{"d_model": 256, "n_experts": 64, "experts_per_token": 2, "d_expert": 64, "routed_scale": 1.41, "n_groups": 4, "init_std_router": 0.015, "lr_router": 0.000448, "norm": "rmsnorm", "beta1": 0.95, "batch_tokens": [32768, 65536], "seq_len": 1024}
Below are experts of layer 14 (counted from 0) of a mixture-of-experts language model. Rows are named router (the router's row for the expert), gate (a neuron's input weights, with its number), up (a neuron's input weights, with its number), down (a neuron's output weights, with its number) and show model dimensions 0-255. Each number is 128 + 24 x the weight over its row's rms, rounded and kept within 0 to 255. Numbers have three digits each.
Before each expert's rows: a language model's description of what the expert responds to; "comes before" lists some tokens at least twice as common just after its tokens as in all text. This comes from a sample of Wikipedia text that the model never trained on. Tokens count by the router's weight.

# expert 3
What it handles: "To", digits, Thai script. Three groups: the word to after verbs or places (to create, to the west), single digits in tables and scores, and Thai, Korean or Japanese characters.
comes before: " |", ")", " be", ";", "%", "),"
router:132133125160123122107176090133140145051123131150135144147164096187156065103125149150165139139121108118116101144106142119150112129148149129129162138109119141163102102120169175084176134104114126162099148102154143098098154121115136123101121119129161175150132123128136097098173136096173108118132120147084153139122105139114135155142133139140100120122122136125157144107088090149104131105158146121137108126124126123172127106158121091157089146128111094090134105156130134128118115136148129119135111134154114123164129151108139136169163089145134128117108158125110108127139128111140153131146122157166079124099089151123138077139101157118122142152156121140107134094156154145129159149128156169151103138133130081203124123114143180143110131152067167162087129109115113110159124155139129
gate1:118155133115116119093130119130157113115155183134124157136164109125113157167111122164134135094135121138164127149117141136128096128105105119141109054110148142158133178143147144101134150137147107136111083140128141106132121082086096105098124112105089153125155125091162119121145152136142093117115133176071138097168110131160061145118145103107087135129110138129111122081141127136121157171179115138106102129149169093110158144145106112137138137149129115125120118122141124098103126125128095133189107150160084115131140076122134110167149154094112089134109150128122111096123113111150105112133088119160142101135173113112128134095154124127160075130152136137115138111141182130114144130098111107124067135134152133119095100128153118176161107096121115091096142112099093115147117148105102
up1:114191092109143131145117121141094138155118154096136141145111150144132149158146127123138189125073123197144075095086133124116150118110085113117167106157122117063163135130133098110090139138154131119128136108087132099123119123162112141114148127179108087133087139108148105146139131119158147118152131106110140105111120145133152110100163144147107144138107132143114156094086100125169102148177136135197145174155126151164092135119149136150113146100147133125108137094107082107139166140122155121136111130121107144143140111123130153147174133146088129101111145129061105167122127145143142155102119141161143099130112140084147131098144134104114136173125132137108107165146130142148136160131129089151120140163152109133124072096144133105137133142122092131115136091121147088127135145099104
down1:130121131144137101089127137132136105128151130110154179116102105168123120182175135155119132159148127144128110098092118115131115133133069148117075081155127137190159113111147145106144094139107118093140077152148158147139100212153141140124187135174126117117089139130123120136138111157166150079100148126084183146133105122172118143146119104163105127140145142153075116120127115138145119115120091109130103115161121129100145143143110153121098129135118104142134109146129144139117133108134160145115076132135105098124163178145128153118133090135136123120146110157184160085139128124150123144164107134135143086061155124122117121132102134155115138142152148121144111147117127126128099151094151155164113115125112114100099092140154133159134164142120163111109136116154127100148124137084157
gate2:142172110141141124118146122126122107137128119129128117134132157148159107097085117158113130125094123176108132151114154056177123105112120101131139145149129104090131083185133142114141139151169178143099091115143096151181147107124115107130095098124126091070109110167160124113157081206124170140133158165119153172127148126125115103096130123147111162099092113080147143095101107144161121128099097110080089127109144096104142104141108128121154109109131131088133114116134086157138085114162138118172140119138162116123164089149140136107148115111097140164107098114138115132139111103119117148108095152119125130142145120110138121133062149118151139161143141113134158119093110143119132087119126137107187145135090139128134164132154113121134118128125111102131121131152115143122130140115090
up2:079141165100144109121113165114156161148130151114169116158086105119134159118127115139134101098164112141105127123122117132168165137132110146108135124162060159130130130154133127160142098107089150101154137113133145097107128129130152141156133162118117116137133110176181103099123144148131137137134096105130081161116087127136170096127161124131112126143150126136140165189139138115083071142157119105125145137129121139130134127079102149129125117119115121113141125118135153109107119161097115083143146152145111137158147107134135089099091184114121139105117153104122126127175184113130173130150126062100096122153115125140124140151059120170103117137144188153145124126140160136113085170121103125129111140144106100129151157119116111117117149141101122118178132132079159114111123161097145
down2:102125102131108112130132122125175128100089097132126088084120130154102159134117120105133116118143108072142155165100097133132147135152136148119115116169108126095088117105148104083154125072139120122170129155152088130102103117141146090114145153142109132180095078121109138093116118123131125108146139105160118137148140095117074119148148136126130111114132074123114160151145152160118149107122175105129102134113110141101095119142066104114137136110117101115106147123073126151097104133165118166121143120099149151102128144128146118088127130123124126185123144108142105170131145102119140126138146140151148130132141135092110126121171133163102188133184111091146167147125141122133182176162124137100158117132143175148167126116147157167151129137163126106169159125153134096094148143123147
gate3:104108124143160067104116136106123113136084149156134106134150115160128094081141148159082107154165126165128174154094158136106114108164134086113118143107143139138159138108160181116162129110168159140098145139107119127076131175132131140141134099127130137141172131140128157121155138093125105115128156151117117102129132107156114123108143134126151087141131112128097162158122109155116126123140108120118110119113097116138151062144084096092112142103133122072146123141156183138134103116124148127175150133134187118189159137140129138137138150144106094133118110146149134096145097139135151127145084127115115120120096157135105144090143117179154121117145128187129137104114145130088083154081143128141088108097132108156103129138128181125084132113144120107106126148116075139125104101130126
up3:153140119152130097096137125118114110106125141135112115140142109121136149085146110141111075115118085182142121109138125136122139142143128132150055130158108077124104134117116136123131096138113126092105131076109146126084136130125116182142127150106104144087101128096119151113177108132111132120157142131117077141112177083117113111119119102166143098113085078131109110117081165139154132149129134162148096153145126119136101121090138146107087180133080144103157143154148154124148098149128165070152150133125126117113141124138163116140136118083119153099120172126124150136100150109165116141138127115125122156094099144093134145128166102099116165170098133115129138085112097090154122148066143143158090133132097100143116151128146118169116139118119154096163110124153124172124125097138102
down3:139127146139152116159131147073152136080130149131155088107144107114122098111111166147182110112125107135111113132158149154090119107114134123139106151172089119084093133147124123150099141137114137120116128128090123122080140159147145147122151117129103129114162151090168100120113176147127093097154126057138113121149153130132133123090138111106117123146150132137094132127123142086153088108125157113104144195074145124099165124090146124074123099080148148146132144113126117119118121124088099087103145097084136114094160110105115122118124102164114113158134113189156140126150092117164144160115133094132112145158136165142113134153078102114153144090123147100112140098107162107137129123132123106129138136096134151129104112107134155097100125112162114094091144108153101100118140173118096
gate4:104148134177110122123084123155128098099129100127138130121160120177111124119106128108168143119165111144109123116105150120150158123137122173178156173121134143167128095114117116131159122129154108153147155113129112087099122109136150115098119158134077151053118142098173101136121160110109150130142132138108141194124139077106172127092106141104111154132119124123105137163105156174090153135106144102132143151091165081104146123151100117138107155118115152119128122148121089139100158120163141108107147126125110127110181102124156109132120105134148144110128122088140099118148124103152150146119077186170129129100128145151079107120111119142134100152139129167103148109136090102105147145148120150141097104152118137153138151160114131114075128177095124107153140136150122141109145164125079
up4:152120124109090123156125133113139094129115158139135184129119121086117170119150103106130145128149151129149094119133158142115125113154104101140081138135132128151133068127111156130138127117136132149107100124147155125120091118092195135104130163105127137119127104176120140179097108138113167170161135143160117118165153112150146106133101169133113102125110131149139132141131106119093113129226119129173166145110076061111137108154134163170144153107122133178129126075136078105124164159128133142145138112169169101132158094145126122140115106161125107141124139110138109164103133141108134149164111107127135091124113138101149145127157093130102134131139114113076174113128099147143129106108154157113131107154138153132125124155159115099181124094103124138106114133088105111104126125111130
down4:106147063144098138163147150181112126141083146126147174120110102167134137106105119104148096131111110133156118129137091189147113148122110091160116121146158138134087108090144138152109159075110116161101136147121128156134177131130129128121076151112121165123180156142102091159139110115133117144153159163149140091160129156152127131101160106178114109123131113131090132134130135137165136133158120158140108121118167128109164149089138127109104141135109125156171129120153107099132072127120138100155150177131137166122115132128133094108115154116071122138119120161132106108130103123145127152145102137074108152102096092101159081149155165145105122120131114082130161122148104132096141121137148153137111145135153118133109109126073153084125114085163145116123119116092115132138113094133120
gate5:102142122117146130112149105152153122099108121133187144146118135158137133129110124104153139105119108124114157139145119140130103100139145159123146155147131162146075135097116141097159126113102086159130109122098121133132134151062158157109155086123191148135150146189155159093108170102168116100143160134139140150148143116133143119145161118106085108138131106147115088131159123099156142157171129114132106087168083128149132137167160140154098101098151072083167110138163180118150161121118133148137137108123162143157095113135084122120122118163149134134122114120133111156130141083101149147151162136125165108077102143139074124132140160120100155148084140133152119174108093138123119112113147123107095089140127109170111116134161120125099143104096124147100141130107137134144166119121132
up5:133096106147156171129136101165113148131113141126101051136139103158146083109130120134142110098139169140123097096100120139109127167148110112132144085109099117095132130146140127106124146116165147075123153147116101157132102122146172076144143090115139150168142109125144138111070115169159115144120112151143128136144169109105124139122138153107120125131152119144150156130129167148082073110123113094144105178106099163077128170095152165138126103181140096149129158136089078147125087102125175110123130108165144141117130061148099107122131140105138131103138117122140130124137164126132099120152118124141131120131146140125169133111095127134151141110148141132140128148117152063153099137164153141150152123114110101107125142128122062124127124156186137116153159150122140128120127132140094
down5:156108132133133153113117092127108124104136126104128173136135069152116183094128150165141135101135088115138120189095114103135119098117125074137081143133121170132098138100155128150127123130141114096144101132092176163125120098133098139145141169149129145142128195081153112139145119095135125143118135115150163143103097138141120200124121139155154165117101159162125085092122116120104132080129142145145162102118139101115134152150148104077155122148116111079106153146160128112126121103128135123149117153122143104132161125080127150144136141150103131154168151118115115159116122134145184151106095118122142131147095155142119158133129150125125122103103124135128133109144127158152150158108107129131130153117125119100165111135149107181102159146134131133164061094113101148130187172106139
gate6:108143195137107072135163118139144109123067128112151123111099193153113177104095135150126153119141149118146143108141174096115086124075150117128154101107107122127084126105140173143123109105162103145142155109159114111107122106104135133131131121116107137172100144126180133103130124125129122137108107105144110114096133133081157121148125132133081128140149121092119111179111113073088151141119116168170137085136125101121131118149157134147125111130152116120146106118134120121153103107100117108107098128139107142108090130103148144150136084157125176110161175170118110136145110114124081143131113142145104140126118115176089127139092160156121141134197132091133154130141143130133156151143161097148114135118109131186156100142129150122095171096117118135090134115130092131104126145117095
up6:137114108068158170095109149143166111156138126127122136130137078144145155163193130130118099179159142141143168172126151130139145123139114125131134148128151135125157098086139111094142104097102090173130124145111094166159166140118116117114106132136157146140162105132148140108128117179116151118158121118143145136096136121133122112109164109132121128106133118119143108131142152104143128118154141103140164125148153149110173110133101131150118136105091148154100122153154119153125178132119097095146143114118138129145162220126074094098104144156142111106105152106176143136098132121119109152121171106142131123138117137095102126136149104123115134163137090142089097132135131114152084118133108168165175141130159139087162117133153142100086159132115126108132131089119154166146153135173179
down6:078162108133159087138113134126129149086121118135111106138127112110169120134079122119113110111133116142137138082143125090097170110132165116158134113149107122140120165148089142154109092085118129137088141108152130090144095117126139136114128111111104110108116105167135124116166128140099111092118145170123110120163133137117138164173103163139112127140103173096134127104171138063110131160119162181138114099154092137170110102097138153114093095124144094109139106140095138155128091155140141113114144108143127097164110123126107123142126137143100107137134133166111158142145119099129119165165122181101096168129178131132130165162130168163096151115111104109103103174085100166121129111139171140120148123144159092157140116103095149162134101149092112126121161113148104108120162157131117
gate7:124098157137180139148095113108112169125181145082165076138140143125144106143123125116096154165074103126149126099151132126150104141147109114130136153115156115146131143104149106117080147155103143122101142124130130184123146094113105159113124119110110198111130104154127119162176147126120136098097137121072122136113175102130148119108100117137134128152137140105149097099184125121115114125092190152141140131086149137155120110144136101101127105118167123155122095142155142135117088109119162099127096134153146129157143170113127138106155131087106116091112125141135142152121100161113115132139115110124104127148105122167113157068144133142137115118123153125077139124143140153148159101136087170140092123157153135147116159108125159159102155143076134121120104118080157137141098128090089
up7:174117135126114130116084106153168144154124143113127104173115101163112112135100087142127113176083116145134069126166156131118098114118124136166103171139134096102158124135171111110121123109117116150097136173167165146132104152116126180122163135121124142113124137112108108157125151173172146124124158174094107109137121094102110158122124142158113139128147149141163127102134107187112129142116135166132105124123142128131135128113088120142119143114103122126088099145160101079117159109109099150139148131107147135125146153149111125168125106179099118124126114100120090122097085084110103139152145104111125133115159114119095125160117115136102115151099148101121109134171161147127173141115104128139135143147123105153136116081146150169088107161132063147118092113163127121166095166123078
down7:121101145134147161058119120124133129131186132167098087110126166147141150107095087127126137104127135132099140110094114088169131129144158096145078118125137085139137157137091162129122094144112097099148143110120079140113077085129109161136170136104150152166108098118130124146140109151183103130095113104089104155090122125133121131138125152137144126111104135115097131128167110156112152139159106177139135132149075150073110103134173170068141099165159148138112127121138143092108169143137136119146134154144096158143154128132149114149125131103139148124103120139110110120117111145125143094144153157138131122107100118121115123155139163117188118143114105141113081122169133132168089139096125111114113126131159174092135109122109120136122173080146159133156124142141157129103136147126145
gate8:135145116118138104155118088114106080099134141114113122158080159153132150135111189078145145096092166153102114092129169114124105113129157117123109177132096139144136104134125123091132103131138101134146128171120124151135130097159107081116127100116136121132100148132110152142114136094098115082135150126136139129124175099152117150118112098098111155126129162123121108136178116137215143185155154112129143116132125123120059129130136113102128078077157162101126122119112132165115162134160094176166148142082119129150107133115133153142146133133128099081111127157127112109121120142135122113138112141113137092137163142108115099081126162168150137125178117123153138130122085163152136143119111141162141118095125143135141123130126147121107150098134116169145136177088115141097110121125182
up8:137150121100127120182156149165071090131138100156124143115107146132150125099104147122138136112108112136112083138146125169181153132083146136153113122150074130155138134123149149139141147119182130104082136161141185163161124132125129134118122153135140112119121117070112122118117079119119123165163136116089124125122096088085143152118127137121150141123109083156119163141064153139132107179132089113157133135130163141134129180091156124188119127139118100114109143126143110156136134156130129155175105181108153140095102109107161120111126141173145126144160114144093085090151168124156082136164153151159130109157146097111109161122161115111120088139172122135126100150149127113127133133167127085149124130164099147132123124149113145107142135143163107134150141147105118136122138135120138
down8:131098131112146134132165170087102097136160143098110121129105120078118103133132164129174135144110129125120158094141149117108083139099126070160150150127128157142136116118104129165148114154157122130091056126104117106097130106153094132117144105112129136142110115152138105163136119176109094120168145097106135109123102080138119133097093092114116119133107146084133106133145083137132123132149132131131119157113136094122144129080133126157134091108127163152128110097103157117162204136116102087120160142123109169153144136151114136114143114181146121157179105174132134130111156121125151136160098125133105128155171114100111116170154124100155143110082072116116138117140139138082158128093088161146152107130126161138136152161140144125123147145106131140149116120109145146106119169180107
gate9:097111110159135120135139104119121132136116140146074102166123101134125132107136110142147126174176101142115127136073127142125099115086115112122152107127183141159118151153099135111080154094068089156138170089160140103124158118169108091137137136163131112110179148146184149105160143152129148114152124115123138164155120132113138123127137117125131089139149145149150159105116135122132115125141079110163096142084117140117175099119098078129100189135105103129115131114157112149151096140139162154168130115135165086102114099149159173111110128138157149075163157124123076139138109119125131118135109145161108096124157144114162154081138143139127140112141130121145102154088099126142152127152138105174143132150114094124142133167142124075178111116124155120143133124117115125151130111115134
up9:145156168135139134130148145125113101112115121096140118101149135158114127155111157112131107104121125148138172113129115124145129109151134145106121139096142115118158112112179119166126161149154159122126085131144111183126118130094100173124131121078109115088131095151136060114102128117136107136132129140109117150122135100152143121143147143137124128123091115119089108139171127095097155166104149138124105107075101134114122149112135133112129168149121105142127121125098091125169131130119116080101116165107122107117127168075150114084071160103154114119115087125129158086128122132124215180116120125145161097158127077130160146150162142159093110098150163107133163119153110113143144129124146115128130123169161149075156141095111134159072122124120104148147128127118136171107106113173127
down9:122119112147119144149153098074107101154119118120103110139121115148096140128091161121109127133135131115182126188150134134139127153130161114080124118106117152140083106119136136069175118112141124088139110144107161160104142089130159114136128134151192094122162119107161101096120142117140124132145116135161138144112142138119109090154126110105084121145120143156120129158176177109115130118097059085118125133144129163132095155162112143162101146127166109109109108139087136159144155128115143150144113105154148116154128121110116164161148092145161117140162113140144063147086156123097142117098078114092142104110135109114113121136155145134132136182138136115129148160125095115069155128089107127156126113121158113164148151103119154133109131160133144089129113147113137142158135168162160
gate10:105140140127141152074118089067141084110125153097093100101157122105146121096100137101144109098141105099145142124139159112105128175091123150167100128100142117124146086147084118146128123180172163121177133117126136118121179151101092114113131134128121128095081161137117131100148103119167089100143157146118137111122138149139127103135145131105122088134128134121097180117134126118105112113133135107120153129155125103096133096129123098148145110114164134127154149195150117109111095097105185141139148136166089095125091127127102157124119171104138158089146086128109101132154122141130107100127139094159089167115129138104158123132111167112153120116152147139134135169118069122136139118091111156119096192147141135116149149144122119159131100103132137108139112165094124139127148163116145
up10:128116124146149041119121182130104174132083119167135130130151121152124127105131128079103135088170056156133108112132095109114154136114147121104165121082118136111135158137167128165148122135123110145156141122104117161129164143151104129129102179153128101106109115146147075130117157140101144106134102148111158108151114112131139142118146127131099097154133137066131126139130100144137144129108112132149169133138129108128147141086144107084147126108143164139141140140142143157125117113134125111166103156114135116090116100157103134100159103094070107165079122104124078153165110128128141125150117153145082110131138113125115153115133133120142156130103112163156121165123099123130183178102146096123139166102159129126102113160119174101093096150088121118118114124151166134142152113102142
down10:138090152121100109110111187102125119113092139092093123068153155160136137074150096134146140118136122119097111139148093083133110141112078098135133137167085130072125092148125138108118142116117127134118123154119108158137120149156099181103091156144142116130155156110127103104160159120065102149174117103113139153136135133132108128096099144105110134087143142122084192126109109151137114149144151133146129140124132107131156141128156092145114094150143167119108099138126144151141146129140105070136086149058127142138109117121089083107132121139128093177111129164148092164113173117197129129140109118161102127164137124148120162116160110101105112140133128120144151105169136137101147157151155112129154139100118103142144114164112106138114134133136136092116134104139115152126132120105123
gate11:129111115140097139141130174122097105102127177108127147130117123114136124191148142156153119147095156087115169127086120126094130114150128168103137110165142098099085132125121141144105112160117083162127145151126125137140146141124160114140105139137137103119137142140130067101130126118141134083163106133096177124084113151155155108158116146122162132140128123138147158171131107128107164111125137072158107132142113126123086106126167132102170130097128140117103149130118106101148115128089129111128131166148145124099124145118143166126093140165165138079120144133108146123138092138112124141097116125206131118142160129112165109108113157122117141206092139131150141132096119077113110103103155128125116130109176130116123135193106185102109141157136148160152166123112094164126149123114122
up11:110147129124099113141108088114100132129117147134178116152075098119095113108140136079099147168158140130113112142144128102152151116132127118126090154145128157093127098117143124114157102111116141114159091135146138143123076106119135108148109121098116115116133105123118133097162081197129106170136097128145146118159190135106114126134102176136137137103180084137136151113149173112144104155106106146129111118116104160166132156135138167130122120122130113105139125115121128100153122116130120167106163084171125138152096082129137107094129142117068122163179115112123134153119102107125127092142144107128162117146152121169154102113112162073143176110134158102124106136169130160068147117158113135120122114142083166148133125108133135146124153148163141113111172169163119177138134130135139
down11:088129162136143118126132128148148123126117123140133096132108147105124130091112106136100063095113129088097120129135145125104126110124141099126140133121123114130136132105100191145115154136160158135149187129132093168093123123088127170165123108124120126152140085154136139117176095136129082108127082131141149150175116096102148099162120153175138133142129142133097104144136122128115122120135134153089090090137131137098077107100131127130117157093133154146115121125140188084165160134128106135130150095125157153092116160129102118116155115102103133151124136165184150075077151135145162146128112109153113161097108164153103170090141113168154132130120126157106142102143138100163146101121125138119176089115113143124088119131142106160107154081146138124179113137085123122103107132120140
gate12:116103128109135119141122143106116143119127112140177133155136121145119128121120122108165138109113112143169156139125076113122146122131147108139113118093150145142088128070109131180123146081140121167138096129119123090068155126173088117148133130136100080139161135141148144165118160123137144110105123170092102160139114158107117139161122115134093100157113121117141096122103099167091156139123133120167171117110128143162079115162107128124145137126160110117080140123128162077192133141131094171109090087111118154114151129071184175166118100114142142169111141121116124113109125144152159122167110106107110152124098121145148114088129116125131133151101146098124146120081073143151128158090144105113146135132095156120102115098135185102137118141158133098126133158111118146110133126111127
up12:085105136098090148092103115114133109116134121106134138121169155173132153113105126104127098105158187106136158163144112138139119144142130158152139122128132178108088098139090167125186115150133120128097107154112104129167135147092125124153107124149127171177107111151085094096138136129129115103149118187133103165134106120108134107121095107130108158110143144105094159127170092091106132088142147151116117153138169113125109112156128127158148135111180102134115088167131099087133156097153129105088160126124143114135104123159113115125133143115128134110138102120097191108108116110115134099152148156146104110095170158107132118127093129124138172139169143116134130147151110097140132163128068181122157127107137111105160120115102131142150112120145157150120129109078120165129149095147156
down12:144132123146109124123099117137128138136144128146070115152105148134129125123149103117128100126185094153127160079113113163158115136110107160146094119094134147137119120172100148117120109156168112131129148113115144132181090182140184135071125153168186120177125132137162110132106141108093108137149133125147168137140178134147122100133108145147112110067101167146160153101122114117127101086063142134097137146148095128134125128108109138129106108118131124107119142130116130104149161125085125118118121186108133140108124136164163132134128194149157092108114129118094125129155144177137122093131140138128111167112154165132109135110149172137146141141146094177154122128162109149104115166144134127096132141164120189101122128130114163149147122124125135148120120125112143085105176113106117
gate13:119110142146150094113098142170122091121136095109102149111115112139161169144106140115133119109111172114109114124127159111127081121122155185117146155097121111150079143162098157133142120113137127142133159153103122087120145082108158093084150116147122137136125138102118122130106097116139095123131118125135120130110155130097120094159120124123130150089108122134125103079120100137119145150143169129149144133083116119104166164099090137118090089136076174135145121147114129163111127117086130116201121183129149126109117149090079143183144119104120140125146148119163133110110100109113110133132144099125121134121117120106158107141124153175138148150162151156093167089120127164133190145166153134170096181133116115118127131158127126127099141084090129105106098139108089161132155129114151
up13:145149151154168132160117100124103085125105108138176174112103120125084142105164111102144129147158129154126130174126136099103129088117128081103138117123120126168144085094103103113111128116139178120151098149178114066150139120112140142094154121128126130106074143116091102154129127162124126170115189146127152113114122154120113150131133129077134149097132113148130093115088098113163138142118135149110174119139132129117125169094136130212088098115110105137146136119123096106135146078145121114131114153108143127100115183112146167128175108135122157162139127155076098136103154138115143151131130105078116117151132147156139140113101103121157143110137141116126112143146107098153146138124119126159106140129072149106104120134126129145113129103117146141073083119171109141151110130131138
down13:104130093106128152146139115160139095174086135168163165152112083165130187118170152130136132148133126087149138165069144138190128131142121141108119117164156108138122100128137120139125137111142135111168108123150147060116087138137103057133144112150118092139159131098101127117147149113119130118110161096100155171114113115151146121141149097161137120122142106153092085093103118126107143087125136135177137110134168139132144116120132163116103112159098115138131101151131099117124122124101139133087141122143134122103152131127135116114129099085112149171137109154115081173165121174139194119135113144133127080106144082137158103130084127163116120117109126160091111133117124134127144148128123150113124142147141130071120098126126117137097136112114115070154124153163136111104118105130156
gate14:134141127145118128086120137144110131086092158174082141154115134118128122128144122166113161136141159137065143121149082137158153101135151123094105114147180126120111140140125130143207137120140116188104116125087102159142144061117165116168163129165155128130080156155146138092118141090135162157109137107123121121120100125139098132134137098123140152131146139122141122147113137156125179144181117111081128123123102113127135149194146117133131112128100149107143166139136165116125127151110107123159161143097138134142148146174092167135100158148136157124098154137137129101104105094104153169156108161131105165167116140152117129132152147162147100135135129136091146125099147131138138151125140131127149139170148113123095113111151181152151107114099151132092119107143083139124107155106164
up14:125117111124157126135140115144114079155143142116084096114139091124114084140133106134174127102144121126087118147103077136135105141126137107146121114153144128139095163101143123104109142119111122155128159157063122138154108083140161153128132094142158113161085176147173135175125141093101147128120104132123124144144134101128129114066113137118110148133139114122186136173130169076124122093150129142140124152117147143171118134174131106154143157146169131152133164126124160111152080166116120119171143137150080116131120124137092158093161118099128129088137109120119166090154143126104131138141115131170129103128099110119154167095131142124128139148113160091128151139150127137160157123152121100135184146122127125097127133086169123128104134086116152074171079095146112139129110144117161
down14:112120130162139117150125095098157140097102193106140102110150142114086116123127178105156127155124118109152115154108114138147110100103117119132140116170149133166138116135151026128115115124136106117131143138099183105122133112086145129130082143149139105140080147116146079108132122124136184067128153143090133140119116091106126166162113134091149124136120110136134120124098132121124144092113139151089128163140164080141144154159080143128134112166127097138091113173122134127123151129140099133126117156144113150121106124132144149119151149121148111109179078141147101099117145140117180137122130132177111156128168120083123150144114118130117114139109176119101145136111125132087144159110135163099115131086087147145134164079120135125122070142103092148143136145143116101130132114110125
gate15:111164144084097129095101137120134120096132150132127136123119135160140123130141103106138147104085150160107116125131138101135131073120173151085115149161117135133176148166167164079121121134115123120088116155116082139134125181126068098160104128148114169140070143129116082148132128140163084141145081126095158126129115154106167097098135080134138133129138145100166122130113119119140089164145172161148135146176145107142167138140143126120138153111137117133144131133108092106100113107132177147134072118154108099142136143164127122134126153081091143124105099155119110116127076134159083087123147164152111158094133117120166112119118115183137141135087149154168136121156093130145135157134126142120114107115137106093136120124114141124108143099104120111161117124125131173135172111124140
up15:128140131136113128113133111113172112091190118126109156140111140129105144174090140105162116116139147137107152138125127142155151170128085106104129136118114112143136125103147121149114178140147122156155120190137118102102133082150094147120111126129141100084118143172140127153069096102122095128157125104136137130125124076137137142163159111102136130107120191144142154129154122131161149130084092126101133105132122105137152177085113124161137149132131091146127133133117111168145164107128108103162088113123148124168103136065182123135141167159108161146152148151099137142111131122109151146119122120151180131153145144137141108167119083134117080157154084119129125152141164125146131128159106114124124094147068099103134128126131121071117154182161167124120123127153146116156144134134143
down15:103147127091146143153125135115079091119163108108083135119124134143146160143102183133134153096134139145066152090123153135128132154134109171104138117124141133134104114119124138103154138122116118159076116102145126111166108102104136158087145134148142105133151134097141142102135125109097141100130138136150110113138129120140118106110123205102096129148106174130123110144140105118091142145076106112130146097132124090136096103132108137130120140162105154115110141147092156131134152148126129099160150121137103129125122138062134132155129138138136107147165175134123201145156112134107183119093117115109121171142166121088145112120115108180139101115139079109125155094117129131151071117149169109132133155127074130114100174113167130125147128173110121119164137098096137124153150171140171
gate16:109141141154137134131137126116104119112178129091141107105175154148128089105087138148160174144114174125135169104087168083138136158142092135172138163123137123138156142145097100147112106130103101168139101101166143097107177107086134159146157100141124137141117102155113133149118116113130148123103105128134122150135095121168109087114124129152129116157127127082128086086135101158123152107125118150166134146132083134149116121098078092120138133151089129114152097148111113091131149114091124114142120128106120079153123118143153162162171107180138142144101128109110134132126094129124128116156095107204137111123100151131108126114105101129144132122180113086118160093127114106093155128142085145130128108130158102139119122137136126129140076174081114132130138135170125128125115161087164
up16:097103104099111099095109176115144160120147108116114174130081093131148166122153149104092120115149136131101148128096108062142150142144131113128095137145109153174132110136141126127139136173119147130137153128108113153115140144165108095131090148083093144158141099121117128102138155157113097086122142111149133086178089104122126171130154096146120118142154149146111153117138112117137168126115163183071122074116102141159143140140146138124143131102128126132133115127155105113155140159137154141157115126152188109106158136126112112128121150131126111123163120138168173138104158107132154130172145142090114085119161107158165109129111114130139126112092154114151072128108130122118125114115119126095144099143117162085117130127104097111125153104157137101163085168118127144092111146175183
down16:128115118111141133121111097112164135158131112131122146138114115141114137196141130147147133133095113117120104114098117105157159117164138168148158123126120131116100113114125121126153150077114127140148118199127142124154115144146164169078103104124098190148120113134142111113152103148136092113107168139125149121135145213129137133146119104106097118127141112142091092106132131085149154123104145201149137105115127148157080102155122145114143110111112146152127147140116132119103113133147158128116164117113103139144152117146095122150098060112116143115174142134164108120139139141115135114183131134124109070156129126141110123144122152169137130085157101083112145096185121091139152150125122110105131162160152139172145109112143164137119152166111141121082107091164103129121136080109130
gate17:133139098122127107105185112153107129123135114173134111135128110137141120112125119186144137123165132138126120156123119069119088098113150121106119102115109114147152114151198129129097161132135120154085070159161145124093111124123115159167115111166116150139114143148095134125161145128125106147085133132123162130132202120143100121157184120142141156156095172162150089148128123147116161119122133124095114141112150157104148156119127132200157169125130136124106123096108146116150118139150096146131087116108136115104159108098131148160145110146126128123111137107138112137126088167115112180125141156177105122150162145154130112093139154128111105079147098125130122131090145160102137154144164123145156168129111107125142107164126123074100113098152142154123129086110087150155121163130102
up17:092139088164109121143154119140131115100103118159083116100138094160107119128136073127123103114170112114122137108149117122131143107117170134141092133159089146187119128118105098112108132104097107165129105139169139144108178141121158136154123154161162101128153144118103127104139139112100110149145142126118113148156126131085109132113154107156133159148108186098190093146098168101148101121093113076091131154156164122123143121164140132165138180086107157110161181146140108106123134128153145117162133117123164146120120132107114185117133138166107140149151181153150127137139094120120102126170151147126116122131112155119162134137112156110149106110131079099136153113139075179151107153130144105152125116150078148151133142162141122143119125111128133151123083140147098097102133133117132
down17:135147121158149161138139112138147144202145121161115121098108181169112155140100091151173136099113119129128138121163108139147124116105100118148133115113118151156098126099135139138129126103149086125170121123092149155123123104125116148107101121096147156145104135147124087143151148166144136144116155133093152094133069121152122118140094138148108129132123116153111134163141125142145128129105107113186136120142141080113134179150147136141051161110110191146106147115117128119087125131125118113108142151116113128121083156113103107108118111173100107132197127099155121087141139115127148140103143116092165152133107139118117103152144145098148111143124118121126111113151148116128072144125057119135081138108112141110107143154102092127168170132153100110179139171136173153148127109133135
gate18:100135117110129098155120136137096111134096149154125151091086086139125161143115132119141168120119114168146132142127115118128070111141142116139105141109134137117094079111120110153095156110162117104055082096183125075137129179116097089120163142113128127139104134090082117132157149121150098136122138128102146138146086121102144170072102096111150153113135107125127156113108123074120135122145131119105134119171149155104135128160145126141144131115101168153107088141109116189114136129121181119127140137099125153123115161116120139125117163084160122150138146150115123114145161121180129085128116146132141146148130105085144103109124096102130100146170128154101133118176105160122109158169138160124131132166112124155167129133113194124124102136110103114119120154103098132117136093135105
up18:080125095124122156155114140154136135144113132125105165066097168117143155108142147125094146158104159105130127148149131172186126132109141135146142128092104166171146122111127112131095156141118166122137116117118113123159177100125133157150111110122104132116132110128046109116092135144097128101135067126156117157117093138086156105137119111132096104110098147127142116118134155146092168147115129113122126140118139147139142122099141097123143112116145109153156099086090126119118129154101143110114150096143140104136128190110134134139086104098115129113149120142178129115132122121104124113112146141117128172088191116083097088118152142106117097127160126118161126157182133118118152147122134152119131142142102145118100114119094139150110099159170126101121111207133138115066117166142117
down18:161135168146121154114133103120144134118117144190128122111128100137144122094099121114149120138119142164134136164141179132159104104161162126162136102123130079080082129162136137142153111140134151119140142122134128134115127064132145128131140135098118120128142079115149091090132119103144173116126185106129095171135144111127140105127172123138137082100128154115190114137148130117110131134163147162111128150080170152154141083127119097120085118163116061144133160152134122107103113115080100153132122103106141119089136153107114119145098090116139136142128128114112107101117143113093130109153145134129106140124161122133138156134105154159142101128110168168160122132116148095137149115095120085119118091091081141116135098159143079138078100114155094112093146132071134096116134141152130